{
  "n_layer": 10,
  "experts_per_token": 3,
  "d_expert": 128,
  "d_shared_expert": 256,
  "activation": "bilinear",
  "routed_scale": 1.73,
  "balance_loss": 0.0105,
  "n_groups": 8,
  "init_std_router": 0.00863,
  "norm": "layernorm",
  "norm_eps": 1e-06,
  "tie_embeddings": false,
  "optimizer": "muon_variant",
  "lr": 0.00668,
  "grad_clip": 1.0
}
Below are experts of layer 3 (counted from 0) of a mixture-of-experts language model. Rows are named router (the router's row for the expert) and show model dimensions 0-255. Each number is 50 + 15 x the weight over its row's rms, rounded and kept within 0 to 99.
After each expert's rows: a language model's description of what the expert responds to. This comes from a sample of Wikipedia text that the model never trained on.

# expert 38
router:48 20 69 66 59 72 46 26 41 43 58 59 49 52 39 52 20 58 41 61 47 40 70 51 63 62 57 47 43 57 59 61 37 61 46 38 49 64 84 40 52 46 54 57 43 34 40 56 29 29 59 54 29 54 53 65 67 69 54 49 53 20 47 66 69 62 34 66 76 67 50 15 28 51 54 53 93 63 41 44 46 37 34 43 29 71 50 45 40 43 51 53 19 40 63 43 61 88 55 60 54 51 32 64 45 62 60 46 51 52 60 63 72 67 21 70 53 46 85 61 84 67 91 37 78 20 44 45 47 26 53 28 50 56 59 47 40 48 57 50 66 58 38 56 37 22 55 58 50 53 57 46 72 41 46 60 40 63 49 42 37 39 41 29 36 50 68 40 56 69 69 59 58 80 20 59 57 73 47 37 41 21 60 73 59 31 28 41 62 46 41 17 58 59 72 49 39 36 20 84 33 48 42 49 52 53 44 08 65 68 39 34 48 53 50 38 32 51 39 43 48 44 31 49 45 19 57 63 47 61 54 26 48 23 46 46 53 30 26 59 55 62 53 42 48 39 48 72 52 60 37 50 23 59 27 45
What it handles: Organization and award names. Later words in proper names of awards, championships, leagues and bodies, such as International Olympic, Tennis Championships, Premier's Handicap.

# expert 32
router:41 63 34 31 30 45 29 86 55 92 43 40 68 35 28 43 65 71 47 51 51 55 38 52 31 47 62 71 64 48 75 55 70 33 54 56 51 63 59 42 35 44 42 53 43 30 73 56 46 79 35 35 66 52 59 32 59 36 52 57 59 52 31 55 58 58 31 50 42 67 52 58 76 33 47 37 48 78 46 69 37 16 54 54 55 48 39 24 65 53 63 35 73 68 35 53 47 33 54 78 46 71 56 66 44 44 69 37 72 49 58 69 56 28 44 67 54 52 23 72 21 39 37 78 53 58 49 39 64 48 42 59 40 50 44 34 26 34 55 19 32 23 77 21 58 62 46 54 45 42 44 43 52 51 68 22 55 26 59 39 68 63 28 24 33 52 41 69 25 31 52 58 29 36 51 40 44 41 37 85 42 34 40 52 53 19 47 29 51 44 65 46 47 82 57 62 47 55 61 40 36 44 45 31 62 63 41 45 56 32 40 50 47 72 90 40 43 52 85 29 65 63 46 20 62 66 31 61 37 80 54 56 59 51 54 39 46 53 45 53 35 53 59 66 66 77 63 57 44 47 55 29 76 64 45 63
What it handles: Biology species descriptions. Tokens in taxonomy and species articles: species, genus, -ensis, word pieces of Latin names, and verbs describing organisms.

# expert 4
router:58 80 35 55 29 38 57 61 55 38 67 69 55 47 42 41 68 38 49 49 68 65 54 74 56 68 34 41 52 32 34 65 32 39 68 77 70 26 63 37 40 50 49 42 36 61 48 64 61 39 40 26 34 86 64 34 55 80 18 46 61 50 48 30 53 45 64 78 46 54 37 59 52 65 43 49 45 49 72 59 30 33 47 40 35 68 38 65 55 44 61 52 37 50 32 00 50 50 51 56 55 27 45 39 36 52 81 38 63 43 78 26 22 29 85 59 52 53 61 57 64 37 58 56 51 52 43 60 78 32 44 51 61 43 44 29 25 42 35 40 65 37 33 38 63 79 54 60 48 47 44 38 33 39 36 14 39 50 42 31 67 63 87 65 31 44 37 74 65 75 57 57 25 44 63 53 62 55 47 30 61 39 26 43 71 48 17 25 73 58 57 71 51 51 60 44 28 60 53 49 50 47 41 53 33 42 42 37 60 64 54 77 54 67 75 37 51 85 49 74 49 64 63 49 68 58 61 42 38 63 43 26 50 59 48 86 62 46 57 48 53 48 25 55 57 63 82 35 44 37 39 46 58 57 56 35
What it handles: Math notation tokens. LaTeX pieces in mathematical articles, such as backslashes, $\, frac, }{, partial, plus table-row ends and stray commas elsewhere.

# expert 21
router:57 60 31 25 53 50 40 51 56 79 71 37 40 67 64 40 52 32 52 58 58 40 44 52 58 26 53 32 51 24 39 45 11 40 48 55 32 37 59 55 51 31 53 63 29 78 73 74 48 32 58 40 75 50 36 20 55 61 38 25 55 69 59 42 55 59 36 71 60 61 80 59 61 64 32 29 45 36 70 67 46 46 49 40 57 57 31 41 32 41 55 28 22 36 58 25 20 36 29 63 59 65 21 39 64 48 75 59 45 62 89 49 15 47 49 91 62 51 61 52 55 53 47 59 59 65 77 63 33 70 57 44 39 46 36 26 35 27 58 54 74 33 31 66 39 46 59 53 73 39 31 31 57 41 57 74 29 51 54 36 58 62 86 44 43 52 40 35 77 71 69 37 50 42 55 56 47 38 57 46 51 42 40 59 68 36 37 46 41 30 52 82 44 69 63 47 56 34 32 52 67 38 47 56 42 49 25 44 57 64 54 67 36 68 19 37 46 54 55 46 56 60 54 37 33 62 58 44 55 74 57 28 43 45 52 58 39 49 86 12 46 66 42 57 56 67 67 51 68 63 40 72 55 51 52 69
What it handles: Verbs after plural subjects. Linking and auxiliary verbs after a subject noun, such as are, were, be, contains, consists, plus code fragments and table entries.

# expert 27
router:43 32 42 72 30 69 73 58 64 36 51 51 62 46 64 51 64 41 57 79 48 55 60 52 18 42 47 53 44 65 37 78 52 40 42 39 66 57 27 46 36 55 20 70 41 42 66 47 58 78 77 54 59 36 55 41 47 16 23 49 69 51 52 32 49 62 55 59 58 43 40 72 62 51 58 16 46 32 52 74 23 35 60 59 23 36 45 56 68 42 55 60 22 50 59 72 61 31 42 59 57 59 58 48 39 31 78 58 54 61 52 68 45 52 68 37 43 33 85 16 20 46 41 53 60 51 23 39 61 39 29 54 69 71 62 33 75 20 61 69 65 68 47 27 77 66 40 33 33 59 40 60 36 21 51 54 37 33 49 42 38 32 44 27 63 62 36 59 43 58 56 59 47 21 42 65 15 25 49 42 71 51 50 69 54 48 58 44 64 44 72 57 52 70 61 32 31 70 66 61 38 48 40 40 47 49 43 45 43 65 48 54 64 39 60 96 28 67 64 55 33 51 53 33 62 67 40 38 47 82 73 38 20 51 72 54 53 24 52 61 54 31 52 63 52 54 33 45 46 60 34 56 32 50 57 55
What it handles: Verb-initial word pieces. Opening pieces of verbs split into subwords after a subject or "to", such as re-joined, s-ued, m-anned, expl-.

# expert 59
router:38 45 44 77 60 31 49 54 57 32 59 37 54 66 51 38 50 54 48 65 61 53 37 73 51 35 65 49 60 49 18 27 60 64 71 54 52 41 54 50 56 51 67 43 39 47 57 55 45 50 66 69 44 44 44 40 73 76 14 52 42 67 65 44 44 63 35 77 61 63 68 49 72 52 68 43 24 39 68 64 56 51 26 62 31 42 43 28 41 37 60 60 49 43 26 09 37 41 30 44 45 54 32 34 29 42 49 39 70 69 74 38 11 51 55 82 61 44 61 67 75 59 73 67 55 43 57 54 60 59 60 44 60 24 39 27 36 36 38 52 98 41 53 31 50 68 39 49 87 54 64 35 31 29 45 65 18 42 51 42 42 42 68 57 30 26 46 74 43 59 69 49 53 30 69 58 69 58 61 30 42 43 22 62 57 33 21 34 52 50 73 43 53 52 45 41 29 32 37 51 42 36 30 50 45 51 68 53 49 60 69 74 41 72 62 28 62 60 70 55 43 73 60 45 53 72 39 46 28 85 33 28 47 68 27 56 60 42 68 26 46 44 41 42 42 79 50 53 58 41 66 34 47 47 67 32
What it handles: Abstract adjective suffixes. Suffixes forming adjectives and nouns in technical or academic prose, such as -ative, -ological, -ive, -able, plus topic words like energy, acid, disease.

# expert 30
router:32 49 50 42 54 37 60 22 23 69 39 70 20 52 33 38 41 60 49 43 61 52 60 77 67 48 56 74 41 46 54 53 77 46 61 18 74 51 49 49 47 20 58 44 32 32 40 63 72 38 39 41 47 76 34 78 76 48 66 38 50 32 54 69 57 77 68 66 40 70 25 40 71 52 65 74 64 70 38 58 41 47 46 70 42 13 64 43 27 64 39 45 70 47 32 21 52 67 22 46 30 42 66 49 52 73 27 55 43 56 29 54 49 51 33 65 38 76 36 42 42 37 45 58 36 58 32 58 32 18 77 44 49 44 67 73 46 48 59 65 42 49 42 36 32 44 64 45 56 24 63 51 24 35 46 54 43 53 50 46 23 62 31 73 63 57 43 70 51 53 36 31 36 32 51 55 60 74 52 32 45 36 64 38 69 70 55 61 55 54 48 52 55 26 23 67 50 43 78 58 51 69 54 47 70 41 49 48 56 52 58 71 57 71 20 54 57 50 46 47 62 46 39 51 35 20 47 98 58 41 68 70 71 32 61 40 78 42 57 49 29 78 62 33 52 62 43 72 53 45 38 57 52 45 60 63
What it handles: Personal given names. Given names and name-ending pieces, such as Robert, William, Maria, and endings like -ina, -ith, -iya in female or Latinized names.

# expert 33
router:32 66 75 20 64 74 67 47 67 78 35 57 48 59 41 37 26 46 28 64 42 39 61 37 66 59 33 57 53 29 33 54 49 51 52 52 39 58 29 57 57 73 65 41 51 44 57 51 31 31 32 33 55 69 49 40 55 53 46 75 45 49 48 64 54 48 56 59 43 57 48 52 34 28 49 60 40 61 49 29 43 88 74 59 44 43 38 34 47 36 52 26 20 30 30 38 53 31 42 43 43 42 14 62 41 60 56 46 56 51 46 62 75 42 58 62 57 64 60 12 34 40 37 35 48 53 36 63 67 68 42 31 48 44 72 51 51 51 58 64 55 74 62 31 50 69 20 45 65 38 44 56 47 56 52 68 63 38 45 45 44 17 51 81 51 71 68 62 69 77 41 41 45 14 52 21 73 50 55 87 33 46 71 52 45 64 71 59 44 44 39 72 41 46 67 30 21 59 64 58 64 38 76 36 55 59 36 66 62 23 75 54 61 72 25 60 44 67 40 68 57 62 26 77 62 52 52 22 70 21 42 64 43 53 49 42 22 42 57 60 57 55 65 41 55 49 64 30 42 29 24 52 44 54 84 44
What it handles: Name initial capitals. Single capital letters or first pieces of names and surnames, often in tables or after a first name, such as K, B, Mc, Bh.

# expert 48
router:44 64 43 69 79 41 66 56 44 17 57 57 55 39 51 31 66 44 37 40 57 70 48 59 62 60 57 40 37 30 40 70 37 62 44 68 54 33 65 50 28 59 75 49 74 54 77 67 39 26 58 27 43 52 48 43 65 60 27 43 31 52 62 55 30 76 54 69 52 70 46 58 97 30 34 64 34 63 24 63 34 39 48 43 47 38 30 23 69 51 66 67 48 69 26 26 70 17 34 54 69 24 51 62 41 38 49 57 57 66 62 39 27 48 64 77 74 49 60 37 49 65 59 51 69 82 42 49 42 56 41 41 62 39 60 34 53 32 43 48 62 55 40 30 45 65 55 63 62 64 67 39 63 68 61 46 31 44 39 38 49 46 45 33 22 53 46 53 43 58 51 58 53 54 48 76 75 55 63 40 55 39 38 57 71 37 13 35 51 93 39 48 69 47 57 45 31 39 61 52 66 73 29 53 56 46 33 46 52 50 56 44 30 67 26 39 36 45 54 63 60 85 45 30 37 53 59 27 24 64 48 46 63 76 14 64 43 32 57 26 62 52 63 59 40 65 60 61 46 50 21 49 67 45 69 23
What it handles: Romance-language text. Articles and word pieces in Spanish, French, Portuguese and Italian titles or names, such as de, la, las, el, -ión, -ña.

# expert 54
router:60 49 51 64 47 53 56 37 30 33 45 62 68 48 26 48 14 48 57 45 43 29 79 43 72 75 36 67 24 26 43 63 53 59 16 63 43 73 61 65 75 41 40 74 62 46 58 33 50 35 43 69 48 47 57 62 53 70 47 45 33 28 61 62 33 43 41 59 52 39 46 34 34 52 51 63 45 61 47 53 36 61 65 55 40 59 62 55 49 54 68 59 59 33 30 30 22 56 67 55 75 28 33 60 49 61 48 82 68 46 70 37 69 76 56 71 66 47 38 45 26 58 44 34 63 47 28 41 33 36 76 29 51 54 67 39 70 47 53 58 76 76 43 78 21 42 42 68 68 51 80 36 56 47 59 61 39 43 74 49 48 59 35 43 30 43 57 51 75 58 49 57 40 47 53 59 69 81 71 38 19 40 33 34 64 50 27 27 47 69 26 19 64 52 56 69 50 39 42 76 67 61 43 65 59 46 59 51 29 69 25 51 39 36 66 57 47 64 59 64 21 66 43 20 34 35 48 45 60 63 82 47 63 57 29 53 69 64 31 51 59 23 49 36 43 26 49 65 32 18 43 52 46 48 51 52
What it handles: Song and work titles. Words inside titles of songs, albums, films and books, such as Love, You, Girl, Don't, and exclamation marks ending titles.